From a checkpoint of a small mixture-of-experts model trained on Wikipedia: vocabulary 4096, 10.3M parameters.
Below are experts of layer 3 (counted from 0) of a mixture-of-experts language model. Rows are named router (the router's row for the expert), up (a neuron's input weights, with its number) and show model dimensions 0-159. Each number is 50 + 10 x the weight over its row's rms, rounded and kept within 0 to 99.
Before each expert's rows: "comes after" lists some tokens at least twice as common just before its tokens as in all text. This comes from a sample of Wikipedia text that the model never trained on. Tokens count by the router's weight.

# expert 23
comes after: "| ", ", ", "; ", "and ", ": ", "("
router:49 57 42 52 48 37 60 55 46 25 49 42 36 43 47 56 48 46 49 59 66 51 50 51 53 40 48 46 48 49 23 57 54 52 42 11 53 52 53 70 47 50 50 51 49 51 54 50 53 51 50 39 48 81 46 53 55 48 57 51 50 50 55 52 51 54 60 32 49 44 22 52 48 47 44 91 51 60 56 51 51 49 60 43 49 63 65 48 47 51 50 40 53 42 45 66 52 54 52 50 48 53 72 41 52 60 49 56 47 34 50 56 46 47 46 31 53 51 51 48 43 46 46 51 50 58 52 11 51 31 60 36 51 55 47 37 53 51 56 47 44 52 50 50 65 52 24 42 50 45 49 53 47 46 52 45 46 71 67 50
up2:48 47 52 42 53 42 50 52 63 54 37 48 59 59 56 71 40 42 58 49 52 59 60 66 50 40 56 43 44 36 56 22 50 44 31 39 53 62 64 58 53 55 44 39 72 53 53 61 33 43 31 50 57 55 50 55 50 38 51 36 60 58 42 39 48 57 50 48 60 54 46 49 37 67 59 49 61 52 56 36 44 53 47 57 42 48 49 65 58 40 69 54 69 47 73 56 49 65 44 50 58 50 54 62 38 55 70 49 45 40 52 56 55 68 38 48 59 43 34 52 43 43 35 60 67 41 60 40 61 59 41 52 75 47 64 55 51 68 42 34 73 43 61 35 54 53 41 43 63 64 61 40 49 42 47 54 53 47 45 38
up3:59 36 37 43 57 50 39 55 52 54 45 57 40 44 51 57 41 33 63 45 52 48 60 54 44 61 50 65 52 40 50 42 56 66 37 55 45 53 50 45 47 48 60 44 52 45 57 63 52 60 43 48 62 37 37 52 56 60 46 27 48 49 45 49 41 73 38 65 62 37 41 42 39 63 46 32 68 38 52 38 52 52 75 49 37 47 49 70 64 43 48 45 57 62 36 42 56 66 44 52 50 81 56 65 40 62 63 32 50 55 61 65 66 63 35 56 49 51 58 63 52 53 31 63 55 48 56 61 59 60 46 52 54 52 49 55 50 57 44 47 81 44 60 49 59 61 55 50 56 43 62 53 38 47 52 56 54 34 49 46
up4:61 62 40 38 56 52 56 37 57 69 53 79 58 57 38 48 42 39 61 44 33 51 54 58 43 54 50 74 50 45 58 40 46 38 51 73 58 61 59 38 55 47 52 57 67 41 49 69 43 49 54 40 58 42 34 49 49 55 67 50 47 66 44 41 46 57 52 41 57 59 53 48 40 63 36 36 46 60 58 51 52 51 39 52 40 56 49 44 56 39 60 45 56 43 59 40 62 33 58 47 58 64 46 36 49 32 54 59 46 51 71 63 44 52 38 58 64 34 36 67 49 42 47 58 59 57 55 66 58 52 54 63 62 65 54 57 51 60 45 43 47 45 59 21 49 52 38 46 52 40 60 38 41 57 56 42 52 55 35 28
up5:49 52 58 38 55 53 47 57 55 41 48 41 54 73 53 42 32 53 67 57 45 39 56 72 51 62 60 61 53 51 61 48 33 56 47 49 49 52 60 48 51 68 49 65 77 43 59 56 51 49 41 62 54 53 46 22 54 43 39 26 53 59 39 49 49 44 59 51 47 39 46 56 46 65 35 52 59 51 53 34 73 55 51 43 44 48 81 44 43 47 56 65 64 37 66 51 55 44 54 57 49 52 51 44 45 61 51 47 54 51 60 48 61 61 49 47 61 45 30 55 56 48 32 59 62 46 56 71 57 51 55 67 61 54 61 50 42 51 52 57 66 54 57 34 46 38 56 47 60 64 59 54 62 57 43 44 60 71 61 56
up6:45 52 51 48 63 43 51 40 69 47 43 48 42 61 54 57 43 45 68 44 40 58 58 63 58 51 52 56 55 44 39 52 53 53 43 40 48 65 71 49 41 54 57 59 67 42 41 62 47 55 53 53 67 43 53 70 41 47 62 51 52 45 50 28 35 50 50 68 61 45 63 41 38 53 56 37 56 30 57 36 54 49 56 44 48 46 38 61 37 32 56 66 64 48 63 38 59 58 45 65 60 62 56 42 36 53 68 38 58 59 61 55 40 66 35 31 44 57 51 63 54 57 39 59 66 43 70 60 53 48 65 50 51 55 54 35 47 68 46 30 43 42 55 32 49 64 52 57 66 47 60 59 47 44 55 40 60 66 41 48
up7:53 52 46 36 50 54 47 47 63 53 49 41 47 39 45 56 52 58 66 32 44 70 53 50 56 51 48 65 47 41 56 35 48 60 33 49 60 54 56 40 61 34 54 49 48 33 36 53 41 57 42 51 78 35 43 49 31 67 62 40 48 45 43 52 31 57 20 54 42 34 62 61 41 54 41 47 54 49 70 38 45 59 49 51 38 36 41 61 55 50 65 53 41 43 51 63 61 73 47 59 50 45 52 63 54 61 56 49 50 50 52 68 53 46 30 53 68 50 53 54 62 36 47 53 65 54 45 45 54 62 41 43 55 47 54 61 39 54 34 45 53 65 58 25 50 44 56 67 52 39 63 50 29 51 49 57 45 56 44 44
up8:53 43 33 43 56 56 62 32 61 57 45 58 50 50 67 42 46 54 67 44 52 45 61 60 43 64 68 56 50 47 57 50 50 54 56 45 57 66 58 41 66 30 38 53 53 46 51 68 35 57 45 21 62 62 46 59 41 46 54 57 36 40 36 55 30 63 58 54 55 49 55 48 33 50 50 48 63 48 41 42 41 57 48 34 40 57 50 67 52 35 55 61 51 57 56 38 64 63 39 64 60 63 43 40 30 50 38 47 44 51 50 62 43 60 46 56 43 55 52 41 54 48 49 61 69 30 60 55 37 36 38 53 52 60 30 62 57 46 47 41 45 47 50 42 41 65 50 69 53 64 48 49 68 35 32 48 58 47 51 42
up9:62 47 50 42 61 58 53 58 55 70 48 61 44 47 64 57 44 50 49 51 42 28 57 61 47 42 55 56 45 36 54 38 34 50 34 45 41 60 56 66 66 50 41 44 62 41 65 53 34 50 41 55 62 32 37 43 50 36 52 57 42 50 33 38 58 50 39 68 56 51 52 40 38 62 35 41 62 50 45 41 40 70 57 65 39 35 56 61 54 45 45 57 52 56 48 29 55 69 64 47 44 60 39 46 51 38 71 54 46 60 54 53 70 66 43 62 57 42 35 44 74 44 44 57 60 50 53 52 56 49 50 52 61 41 57 68 35 53 54 51 33 44 54 45 60 49 48 41 45 64 42 42 53 68 50 73 58 53 51 42
up10:57 61 37 55 59 38 47 40 65 42 50 55 51 46 58 52 39 73 50 53 48 39 52 60 48 67 66 50 52 47 45 50 43 59 52 38 54 63 47 44 69 45 50 37 44 41 61 60 48 64 45 46 53 43 52 50 49 51 56 57 58 43 54 52 40 55 45 48 57 31 54 53 45 52 56 36 55 26 50 55 41 48 66 32 42 51 39 55 60 44 53 55 61 63 57 70 63 54 49 51 35 60 69 61 32 47 41 38 62 62 55 63 63 38 36 29 72 50 59 65 51 50 52 51 61 56 55 58 49 57 60 50 60 43 49 58 43 41 35 42 59 45 46 35 51 66 27 38 56 56 60 50 28 26 38 39 52 47 72 44
up11:47 41 36 40 52 52 45 47 62 61 47 40 44 38 66 58 51 55 50 53 45 48 57 63 42 40 55 53 65 34 53 48 53 63 28 42 79 50 62 35 60 58 38 35 55 27 42 53 45 57 47 40 42 45 44 57 33 45 57 30 45 52 55 54 39 51 43 20 62 45 52 58 42 40 52 56 58 46 61 46 49 53 57 57 43 54 54 53 39 38 53 38 68 60 39 51 52 66 45 52 57 39 75 77 55 51 63 26 50 48 53 53 41 58 40 46 42 49 40 37 53 33 31 59 52 50 52 60 65 61 57 53 64 50 65 60 50 50 48 38 65 50 46 44 50 44 60 45 52 43 59 49 65 45 53 33 34 45 58 44
up12:56 44 57 53 59 64 41 50 63 43 41 59 48 53 80 63 46 63 54 55 69 53 65 58 53 45 78 72 61 45 42 34 52 55 52 45 56 74 52 54 62 48 31 40 47 50 59 52 36 56 41 53 50 42 48 55 40 56 67 46 54 54 27 46 53 40 48 42 51 48 55 43 36 60 53 51 45 37 68 41 42 60 62 43 37 61 58 56 51 31 72 41 65 46 45 50 56 55 42 54 56 70 52 40 45 49 64 34 42 56 52 57 61 53 38 70 65 43 36 45 41 25 56 54 60 35 51 45 42 51 52 32 58 44 48 42 44 54 50 38 40 56 50 37 42 61 48 45 51 52 52 50 62 46 45 51 36 58 56 38
up13:44 53 52 40 50 56 44 42 47 58 48 46 61 69 49 44 45 46 48 55 41 62 47 64 37 61 63 40 46 44 55 65 37 60 32 42 57 47 55 62 62 58 50 53 57 33 33 68 44 42 40 55 51 55 52 56 36 34 54 28 45 50 53 48 61 55 35 67 60 59 51 39 37 57 44 45 54 55 52 42 51 59 47 60 39 58 40 67 49 35 61 51 48 58 43 30 45 41 37 56 50 51 41 44 35 67 47 46 54 52 61 68 61 54 57 40 64 43 54 42 55 46 45 59 54 64 66 35 58 44 43 68 67 30 66 87 61 51 47 44 55 54 63 46 31 47 67 46 52 61 53 57 51 52 51 50 60 36 59 42
up14:53 57 50 25 63 56 53 53 55 63 42 44 37 58 62 52 49 51 53 33 70 52 59 65 35 40 64 51 47 33 47 52 49 52 31 68 44 54 62 55 63 65 49 58 54 28 32 59 32 55 33 50 52 46 40 51 53 34 56 39 48 70 42 47 42 48 40 54 57 49 43 56 37 56 47 58 59 60 47 39 61 43 43 49 41 59 33 67 49 41 60 42 61 51 36 44 42 63 32 51 54 63 41 41 38 41 62 51 69 48 66 55 65 38 40 52 51 28 48 57 50 40 36 51 63 53 61 54 49 52 45 60 59 45 55 62 44 54 59 37 48 33 50 50 35 45 53 36 57 57 64 52 68 49 51 56 49 44 57 32
up15:49 51 49 39 56 42 41 44 52 57 51 58 50 46 48 59 50 50 50 36 52 51 54 51 39 49 59 61 46 34 65 48 41 30 41 60 42 44 54 47 68 51 44 47 63 38 38 70 44 63 47 52 57 67 34 49 53 48 38 27 46 66 34 52 51 53 58 66 63 40 53 37 41 62 32 58 61 44 37 48 49 55 40 63 37 42 36 58 58 43 63 53 56 58 55 41 56 53 45 66 58 75 54 52 37 53 56 45 63 49 60 46 66 52 46 62 49 32 59 67 37 55 32 58 56 53 66 58 68 47 55 61 62 62 44 66 48 40 51 40 57 22 45 53 46 49 50 45 65 71 58 56 45 59 57 54 51 70 53 37
up16:66 45 42 43 54 58 49 48 54 62 46 60 58 62 55 44 38 62 56 59 60 44 56 72 48 42 54 45 51 38 51 47 39 31 41 69 64 58 56 44 55 45 50 38 52 59 52 71 38 56 49 58 38 46 53 50 58 25 44 41 39 60 38 55 49 70 53 55 35 24 42 37 40 46 37 58 70 50 48 42 45 37 43 63 35 65 52 56 41 35 51 43 52 48 52 47 55 41 35 66 38 44 51 46 50 56 59 49 55 49 42 52 74 49 43 29 57 35 31 53 35 53 51 56 56 49 48 34 52 52 54 51 69 46 81 47 44 54 52 53 66 41 60 36 36 57 43 49 58 46 46 51 51 43 52 51 72 63 40 52
up17:50 60 46 47 47 64 56 36 54 57 43 63 68 47 68 46 40 43 52 55 49 57 55 69 42 33 51 51 68 54 48 53 40 47 44 60 75 49 51 58 72 53 54 54 60 48 47 63 41 56 57 37 52 66 47 55 44 48 40 52 63 76 35 41 36 52 46 62 55 38 50 45 39 70 49 58 75 52 46 37 37 62 31 50 52 71 63 61 45 33 44 62 62 50 52 62 33 71 54 53 64 53 60 43 45 56 51 50 55 49 54 49 64 62 60 51 73 43 53 65 57 47 46 52 63 56 66 40 54 56 57 55 62 55 63 62 49 53 41 47 44 59 53 44 46 58 52 50 67 39 53 56 52 39 56 39 56 55 28 45
up18:50 39 57 50 61 42 56 37 65 41 37 43 47 66 54 59 35 56 62 45 40 60 62 60 35 40 57 67 57 40 33 37 46 37 42 59 50 55 51 52 69 42 52 54 62 41 57 60 38 55 35 64 48 52 36 44 51 46 59 36 57 46 30 47 31 49 60 43 46 52 49 47 37 66 47 60 63 35 43 33 36 61 51 41 41 58 27 69 52 38 69 53 69 53 55 54 57 57 28 44 52 49 64 49 45 47 56 57 51 48 49 54 42 59 51 46 50 40 56 64 47 41 52 62 54 42 57 49 65 45 52 52 60 70 44 48 47 49 34 35 63 35 50 40 44 32 61 46 78 50 62 54 47 41 51 63 58 41 52 48
up19:66 58 65 45 47 44 41 63 51 46 39 58 44 49 57 52 34 48 72 59 42 24 59 59 38 56 51 67 58 37 52 37 49 47 49 46 54 48 55 45 54 55 50 39 53 37 54 65 38 54 47 45 56 43 56 55 50 59 50 58 47 52 39 45 59 69 37 50 47 49 43 67 43 48 50 60 71 50 46 41 51 45 71 36 46 42 51 59 48 44 56 54 58 63 47 35 49 44 53 56 61 57 49 65 50 43 53 10 48 43 66 53 56 44 58 67 40 36 41 60 57 60 40 56 57 46 59 51 69 48 51 45 65 43 52 40 38 50 39 42 49 55 47 58 64 68 66 55 48 69 57 36 62 57 45 79 64 57 35 60
up20:61 53 50 53 49 49 44 38 58 41 47 59 56 49 57 45 48 53 67 47 39 34 59 65 44 48 59 54 49 38 45 45 38 53 51 39 45 61 54 26 61 57 45 33 54 49 51 70 46 45 43 57 48 48 53 46 70 44 49 39 51 51 57 40 55 42 47 57 63 47 60 43 42 60 61 64 59 51 38 50 66 49 45 47 41 50 38 74 53 27 58 46 49 48 64 47 72 46 35 48 50 51 43 63 55 38 68 38 44 52 56 48 67 51 52 43 45 41 32 53 45 28 22 58 67 38 59 74 41 55 29 54 55 42 61 30 52 67 43 47 52 50 63 45 59 55 45 46 59 48 55 41 55 40 31 62 63 33 49 42
up21:59 46 43 38 55 52 59 50 64 46 45 55 41 65 77 50 38 59 48 54 64 38 57 56 49 62 59 46 59 50 49 51 38 51 56 46 41 56 59 42 60 49 50 42 54 13 49 66 44 61 43 46 67 30 46 59 63 41 71 53 57 57 38 43 44 70 59 57 53 47 52 59 40 56 49 42 61 45 53 36 65 53 58 57 41 61 43 58 67 40 58 39 62 42 44 58 39 62 40 59 49 60 61 46 37 54 58 41 41 38 50 39 50 45 44 47 39 53 38 47 40 26 47 60 57 42 51 48 59 44 50 50 63 38 61 36 40 61 62 43 52 51 44 55 51 57 32 60 63 72 52 48 66 29 38 39 50 58 39 38
up22:52 58 57 52 54 47 43 43 58 36 40 53 50 49 42 65 46 59 64 48 46 41 54 51 50 53 60 37 51 31 50 33 33 50 51 48 50 52 53 41 58 53 47 42 47 62 34 58 46 55 49 60 64 61 37 42 51 39 53 46 68 59 43 48 35 64 48 73 67 47 57 47 39 53 52 50 58 64 43 45 53 65 54 46 40 50 47 63 41 38 59 57 68 53 62 50 82 29 49 52 56 66 48 51 44 36 55 38 35 56 45 48 58 47 43 37 44 17 28 51 67 42 42 58 64 59 58 66 37 48 61 48 52 33 54 51 61 42 47 43 71 59 48 52 58 55 50 51 63 58 49 34 59 40 54 55 69 35 42 51
up23:65 43 55 52 50 49 51 51 55 46 53 56 49 50 64 45 34 67 65 52 50 36 61 59 50 33 63 45 43 41 54 31 45 35 28 49 43 62 57 55 43 66 35 59 46 40 38 49 53 49 35 62 52 43 45 43 62 45 74 48 57 47 47 41 47 54 29 47 51 48 34 32 41 57 58 65 59 57 49 43 51 46 56 35 32 51 29 50 58 48 57 38 52 61 52 56 72 47 30 49 49 48 58 63 39 51 70 36 39 62 57 56 44 45 39 36 53 65 43 73 44 45 44 53 55 41 50 53 51 62 53 49 67 42 79 42 42 69 51 39 47 55 46 50 47 55 49 49 57 53 54 55 65 36 42 47 42 39 46 33
up24:55 58 53 39 52 41 41 47 56 59 41 59 58 66 67 52 42 54 59 53 54 40 56 59 34 57 63 73 45 50 39 30 44 41 41 52 64 42 62 48 68 73 45 32 69 54 62 53 38 65 32 55 61 44 50 59 69 40 51 40 62 51 46 40 45 55 44 49 56 44 59 40 31 50 51 62 46 53 37 46 40 51 48 43 37 47 59 80 39 43 49 46 49 51 63 55 45 41 42 75 37 43 44 35 39 36 51 45 82 45 53 51 54 48 58 54 49 43 48 45 53 43 61 60 64 58 45 47 52 54 65 53 47 51 70 56 33 50 41 52 59 39 44 51 55 55 47 44 55 52 66 36 67 51 41 56 57 45 46 39
up25:47 58 49 63 58 70 52 44 69 42 41 46 58 42 54 59 54 58 62 52 29 52 63 52 38 43 61 42 44 45 41 46 43 45 64 51 56 52 69 55 54 60 51 39 54 30 36 40 45 64 41 43 44 39 68 46 50 39 68 39 38 49 40 30 42 45 54 58 46 54 51 41 40 60 58 49 50 36 62 43 39 56 47 38 52 62 42 60 34 37 56 47 57 65 65 50 69 55 50 47 51 39 57 58 38 59 62 51 47 55 57 39 50 61 36 51 64 41 32 41 46 48 62 60 65 69 62 41 43 47 29 56 63 47 70 55 61 49 45 34 50 38 64 40 52 50 67 56 64 56 66 45 48 47 41 56 41 43 49 26
up26:50 54 50 45 60 61 49 49 55 52 40 55 54 60 63 56 37 50 60 54 54 52 54 55 39 65 71 57 61 42 74 57 41 43 36 44 52 55 61 52 57 54 50 42 70 39 67 59 34 48 58 44 60 53 47 49 60 60 48 47 52 56 29 37 54 57 65 63 69 37 53 58 38 59 49 62 59 49 60 34 45 52 44 59 40 55 48 46 44 31 57 54 62 58 51 48 52 73 35 48 46 57 54 43 19 59 46 55 47 53 72 52 41 47 29 59 50 35 48 41 48 49 51 64 55 36 56 60 60 47 58 47 56 60 59 35 40 46 49 38 56 45 63 45 46 56 58 47 55 55 66 39 62 32 51 49 72 46 44 18
up27:58 27 50 62 52 60 56 50 62 46 37 44 38 50 56 57 37 53 63 53 43 49 60 57 43 42 60 53 61 42 65 48 39 44 35 73 46 84 49 28 58 66 45 20 55 51 40 61 37 55 40 53 61 51 59 52 49 47 32 35 59 43 56 59 56 59 46 49 71 34 32 46 37 61 50 52 49 58 47 39 46 51 66 51 44 43 42 58 32 42 52 49 59 47 68 36 62 50 44 47 38 64 55 54 53 52 53 40 52 42 61 51 73 55 56 45 43 43 35 50 40 46 41 54 58 45 52 68 41 42 41 46 56 52 67 68 45 62 50 32 58 49 43 41 46 50 41 43 60 48 57 42 46 42 51 39 46 52 63 39
up28:58 44 49 50 47 56 47 46 50 51 45 71 56 41 66 70 45 56 61 43 55 40 60 57 45 62 68 56 66 49 67 49 33 62 64 54 47 71 72 52 50 31 51 56 53 61 43 57 42 51 66 51 43 36 50 38 54 62 62 36 42 58 38 52 36 59 50 55 54 48 35 65 50 58 47 46 64 34 41 36 39 43 53 54 39 44 73 55 70 43 70 50 59 40 65 44 57 51 51 39 54 62 39 43 33 48 51 46 40 38 43 62 56 55 50 52 77 57 47 30 48 41 54 65 52 31 54 54 54 47 64 48 38 55 64 40 50 62 41 50 32 52 43 46 46 54 44 46 53 35 55 59 49 54 34 45 49 44 48 37
up29:64 49 58 49 50 50 35 36 51 66 21 46 53 43 55 50 42 58 51 34 57 53 67 63 40 54 53 57 65 36 52 50 45 64 41 53 45 50 59 55 53 41 55 35 50 42 37 43 41 74 32 60 58 41 46 57 45 44 45 45 55 63 40 51 40 39 51 54 59 31 50 46 38 67 50 59 56 48 49 33 44 47 40 54 33 50 51 74 32 43 72 47 51 61 35 42 55 67 53 57 62 58 43 55 57 53 56 43 45 51 59 34 68 50 46 60 62 35 48 56 56 36 48 65 62 53 59 58 41 46 43 58 71 50 56 56 51 66 54 36 46 49 71 32 63 53 53 44 54 55 52 44 69 34 57 52 56 37 44 41
up30:65 48 55 44 33 58 48 50 59 43 34 50 66 61 68 59 47 44 51 43 57 49 65 52 53 34 48 45 63 39 51 47 38 47 42 37 59 54 68 33 72 47 28 36 53 51 44 50 47 62 52 51 59 38 56 54 45 46 42 31 47 59 46 41 49 57 64 73 65 50 51 48 45 67 51 53 63 48 64 37 43 54 44 54 44 50 66 53 37 39 62 49 63 45 35 47 58 46 48 54 55 59 50 40 38 44 68 66 47 36 47 41 64 62 41 44 69 27 34 46 71 47 48 56 62 45 58 56 47 55 65 45 50 33 50 45 44 57 69 44 36 53 60 33 47 57 63 57 63 69 45 53 54 62 57 39 53 42 55 52
up31:72 52 50 37 46 53 48 65 58 47 39 54 63 58 57 55 31 50 61 44 45 53 54 53 32 36 55 51 59 41 58 46 27 54 35 46 70 43 47 43 61 37 37 59 70 49 54 48 53 63 47 58 62 54 47 46 51 44 28 40 67 70 33 53 45 47 67 57 55 41 62 58 44 59 39 45 61 52 56 44 35 45 57 43 44 59 59 55 36 43 72 56 65 65 61 49 50 67 41 54 40 60 29 45 48 42 45 59 49 46 51 60 61 56 36 65 64 44 51 45 72 58 65 56 60 55 54 57 65 59 59 71 60 53 43 50 53 59 58 57 44 45 53 47 44 44 59 36 55 51 56 30 55 51 56 40 64 45 47 41
up32:53 55 60 51 61 51 39 48 64 58 43 31 37 43 55 61 49 36 60 41 56 38 61 54 53 73 52 62 58 41 42 62 44 49 53 39 52 54 56 51 30 63 38 43 74 43 59 49 44 53 41 42 34 40 44 45 58 52 52 47 59 60 53 50 59 67 58 49 50 47 41 51 38 58 51 47 65 59 50 44 44 63 43 55 42 48 44 45 34 39 46 47 44 53 38 55 53 72 36 44 50 76 61 56 34 62 53 31 58 45 66 63 58 46 33 36 62 39 43 51 73 60 64 56 55 40 64 53 36 57 57 44 53 52 48 35 35 53 55 39 69 44 56 47 49 50 67 35 61 49 59 58 46 33 39 39 68 35 46 44
up33:51 44 56 48 46 56 46 54 48 47 33 58 47 59 56 43 39 53 51 33 49 61 55 53 39 64 67 52 49 41 42 49 45 53 35 65 60 34 51 53 62 48 43 54 63 41 43 51 49 63 47 38 39 47 52 73 50 56 46 60 56 61 46 34 58 50 61 50 74 40 54 49 38 60 44 44 61 36 56 54 45 60 65 48 34 59 49 58 62 42 47 44 58 59 46 62 46 58 25 60 43 61 41 60 44 43 72 56 38 51 43 52 40 57 37 35 51 51 68 45 61 26 36 66 60 61 50 47 43 43 35 62 58 30 63 55 32 50 52 39 61 42 38 35 51 55 58 45 52 62 71 46 53 51 20 55 48 41 51 51
up34:43 41 53 42 60 50 48 42 62 60 42 52 40 56 57 63 43 46 54 37 52 40 53 69 44 36 55 58 59 35 57 41 37 59 42 52 56 43 66 51 63 37 54 59 53 36 38 67 43 49 59 41 66 39 42 48 39 54 42 38 54 35 33 48 41 40 36 47 55 33 53 75 34 67 35 64 45 49 58 45 64 63 42 51 45 48 51 56 75 54 57 45 64 51 42 52 55 54 59 45 48 74 57 53 38 47 73 38 64 56 48 51 59 69 46 43 49 55 40 51 68 32 45 65 70 43 62 56 59 34 54 60 55 76 41 48 48 49 49 37 64 52 59 40 51 53 36 55 51 45 56 44 51 55 42 38 53 48 57 48
up35:55 37 54 37 68 63 49 49 56 58 53 43 37 64 52 63 44 59 49 43 59 55 59 50 28 47 75 61 60 39 54 38 33 59 48 63 57 60 48 54 61 55 56 48 43 38 51 59 34 60 46 56 56 39 53 42 37 61 51 59 53 49 37 38 27 47 48 38 57 60 57 69 29 52 51 21 55 61 46 38 46 56 55 52 45 50 44 56 32 46 56 56 59 60 49 35 55 55 31 53 60 63 52 43 41 39 47 59 63 34 59 39 65 43 41 55 43 56 40 51 59 52 56 52 58 71 50 58 53 53 38 49 59 62 44 63 33 40 48 34 63 44 66 40 53 63 46 52 63 56 56 69 61 44 42 57 43 50 38 46
up36:59 41 48 38 60 42 64 34 50 52 49 49 63 48 59 45 42 60 58 46 71 47 60 58 58 38 65 55 56 43 43 39 34 54 70 60 72 57 61 57 48 66 64 31 52 42 24 53 44 59 38 55 59 48 52 38 63 39 38 31 52 53 47 38 29 65 41 38 67 36 52 50 41 59 50 50 44 60 49 40 37 43 48 55 32 58 60 60 52 42 61 67 49 58 52 41 68 34 49 49 70 63 61 55 43 56 69 48 52 43 54 59 46 50 41 48 45 52 39 45 50 44 59 64 58 59 57 58 51 52 32 54 44 39 74 56 47 50 50 55 58 58 32 38 49 33 46 59 60 54 60 53 57 50 58 46 49 43 53 41
up37:42 52 45 49 59 53 36 39 62 42 36 49 58 50 43 61 30 51 74 40 54 36 59 57 42 36 66 48 54 35 41 43 39 44 40 72 48 59 51 61 72 62 57 38 61 58 53 61 40 54 44 56 69 48 38 42 37 48 48 35 57 59 36 38 58 48 55 54 73 37 55 46 42 52 44 61 53 63 60 36 60 50 61 49 53 42 45 67 33 43 70 52 66 56 51 44 61 46 30 49 52 69 68 61 46 40 51 50 45 60 53 51 54 49 44 39 59 28 38 42 51 38 62 59 61 48 57 53 58 57 49 46 53 49 48 40 53 61 54 28 60 44 58 45 51 41 46 54 60 42 46 47 48 46 45 74 56 45 60 31
up38:61 51 46 29 50 64 68 44 69 38 48 57 55 57 41 57 28 59 58 23 50 44 61 56 60 50 64 63 65 43 42 53 47 46 59 62 61 48 51 56 68 62 52 42 53 51 61 60 43 47 33 40 49 53 36 50 43 57 54 52 61 51 49 40 45 49 46 47 66 51 61 56 42 55 44 44 67 47 52 38 61 57 40 41 40 53 49 56 63 30 57 45 48 59 75 42 61 54 33 50 65 60 70 54 39 36 50 39 53 55 63 39 47 52 51 42 54 59 49 48 37 31 45 53 65 47 58 67 49 46 28 49 57 64 37 51 48 49 52 52 46 52 60 43 64 61 49 39 53 47 50 56 67 37 56 24 53 44 52 29
up39:47 47 43 55 61 65 54 56 53 63 50 74 45 40 63 43 45 57 65 37 29 38 57 62 38 51 40 58 51 43 69 41 42 40 36 47 44 74 59 52 47 58 50 53 61 51 60 56 35 43 57 47 50 46 29 69 58 28 53 56 53 51 37 37 46 62 31 51 43 46 60 37 40 62 47 52 53 50 59 55 45 56 46 52 41 29 33 52 44 43 37 67 59 42 77 55 66 54 55 52 33 65 38 53 41 51 52 32 56 43 51 82 59 46 36 52 52 50 42 53 52 49 45 56 56 50 60 39 45 42 38 59 62 37 71 54 45 55 40 37 56 39 52 42 47 46 51 55 64 58 51 54 59 50 55 54 44 50 60 45
up40:78 60 42 50 46 37 45 51 59 45 49 43 33 48 47 64 50 68 48 53 40 51 51 45 41 53 37 51 44 52 51 57 59 43 62 53 60 64 53 45 61 59 45 39 46 57 51 63 46 37 49 58 51 45 35 51 43 61 45 51 56 50 40 41 40 64 60 28 48 45 76 33 42 51 43 50 59 62 51 46 36 48 57 49 40 49 31 69 59 31 51 63 58 42 75 47 70 55 49 61 53 47 50 51 32 32 61 45 58 54 60 51 62 76 30 46 38 46 42 38 59 46 46 65 59 66 68 46 68 64 36 55 58 39 64 58 47 54 50 38 48 57 46 36 59 43 66 57 54 49 54 52 46 58 47 52 52 44 62 57
up41:70 52 59 45 55 70 60 56 63 46 42 44 48 66 62 51 40 54 55 50 46 60 57 57 59 48 59 54 49 39 79 55 45 58 57 61 59 60 53 48 48 39 33 43 45 63 48 49 50 62 36 53 35 44 60 48 62 34 47 48 47 62 48 46 50 57 53 52 54 59 63 54 39 61 62 40 49 37 66 51 59 42 53 49 35 55 55 59 56 47 71 53 63 46 60 43 75 64 49 49 43 67 50 55 48 40 57 40 48 30 65 50 43 46 51 51 65 44 47 57 51 38 39 51 55 42 49 63 45 64 41 41 55 47 67 67 31 38 38 41 46 64 47 36 38 69 56 51 57 47 60 36 79 45 36 55 62 40 65 49
up42:70 54 63 54 53 46 53 50 61 34 41 49 39 68 51 53 41 60 53 50 42 47 60 51 40 52 70 59 62 38 60 29 40 43 52 62 56 68 54 51 70 61 47 44 62 30 50 63 39 54 36 50 48 34 45 45 43 52 39 33 38 44 35 41 56 65 55 46 61 45 41 52 43 54 48 51 48 48 67 49 62 65 54 43 51 49 59 55 62 38 64 59 60 60 56 56 59 66 47 51 53 72 52 59 26 34 51 48 54 38 60 58 69 43 50 64 49 46 40 46 51 32 38 56 59 48 65 49 56 36 38 41 52 58 35 71 44 49 45 47 51 66 40 39 51 49 46 63 53 58 63 58 56 52 35 34 39 54 65 45
up43:46 50 65 41 54 46 49 41 56 65 50 63 44 62 44 45 44 55 62 59 34 58 63 56 41 65 61 55 45 41 52 52 30 41 68 55 77 55 52 44 39 50 60 44 63 46 50 57 39 63 45 51 43 39 51 47 39 54 42 40 46 61 46 32 37 50 72 41 54 38 44 54 33 51 46 38 66 61 36 41 54 45 44 50 44 42 34 63 34 44 63 58 65 61 50 43 67 65 30 58 62 59 46 54 55 48 48 57 60 56 56 47 53 56 49 63 49 52 58 42 61 33 51 53 60 56 53 51 43 59 35 65 41 54 60 47 48 69 49 47 73 39 71 53 34 72 35 47 59 44 57 54 39 54 58 63 49 41 50 36
up44:56 40 58 57 48 48 52 52 45 64 38 54 49 69 73 45 56 56 49 38 37 54 53 57 47 62 65 60 50 44 70 47 30 53 37 57 39 51 47 24 64 50 42 51 51 47 64 66 43 63 62 49 55 38 41 63 50 66 52 49 59 50 30 45 53 65 42 62 70 39 50 53 43 53 50 66 59 40 39 25 76 48 64 55 41 46 54 59 58 41 62 51 53 53 43 32 65 49 52 58 50 64 48 66 58 43 50 42 52 55 53 47 71 59 58 50 48 43 39 51 50 41 29 65 66 58 46 48 60 45 43 45 56 58 49 61 46 59 41 51 57 51 66 42 48 48 47 48 49 70 38 47 66 47 58 52 51 50 31 31
up45:59 52 71 47 47 36 66 49 56 43 45 59 53 56 40 54 31 47 63 49 39 53 58 62 51 68 72 35 66 40 56 36 54 45 25 53 51 67 53 59 73 50 48 43 46 47 43 63 34 52 55 61 51 52 41 58 54 41 49 52 60 61 25 45 29 66 61 65 62 33 44 46 44 66 48 48 68 62 55 40 54 55 52 57 47 44 50 57 43 50 54 64 72 56 39 54 53 57 41 50 51 64 60 47 50 35 66 44 50 54 54 39 57 63 52 54 59 42 41 48 54 24 35 54 66 46 53 47 66 34 54 46 61 61 44 57 43 52 43 47 53 55 46 46 60 49 53 48 54 54 45 53 53 31 40 40 48 58 44 29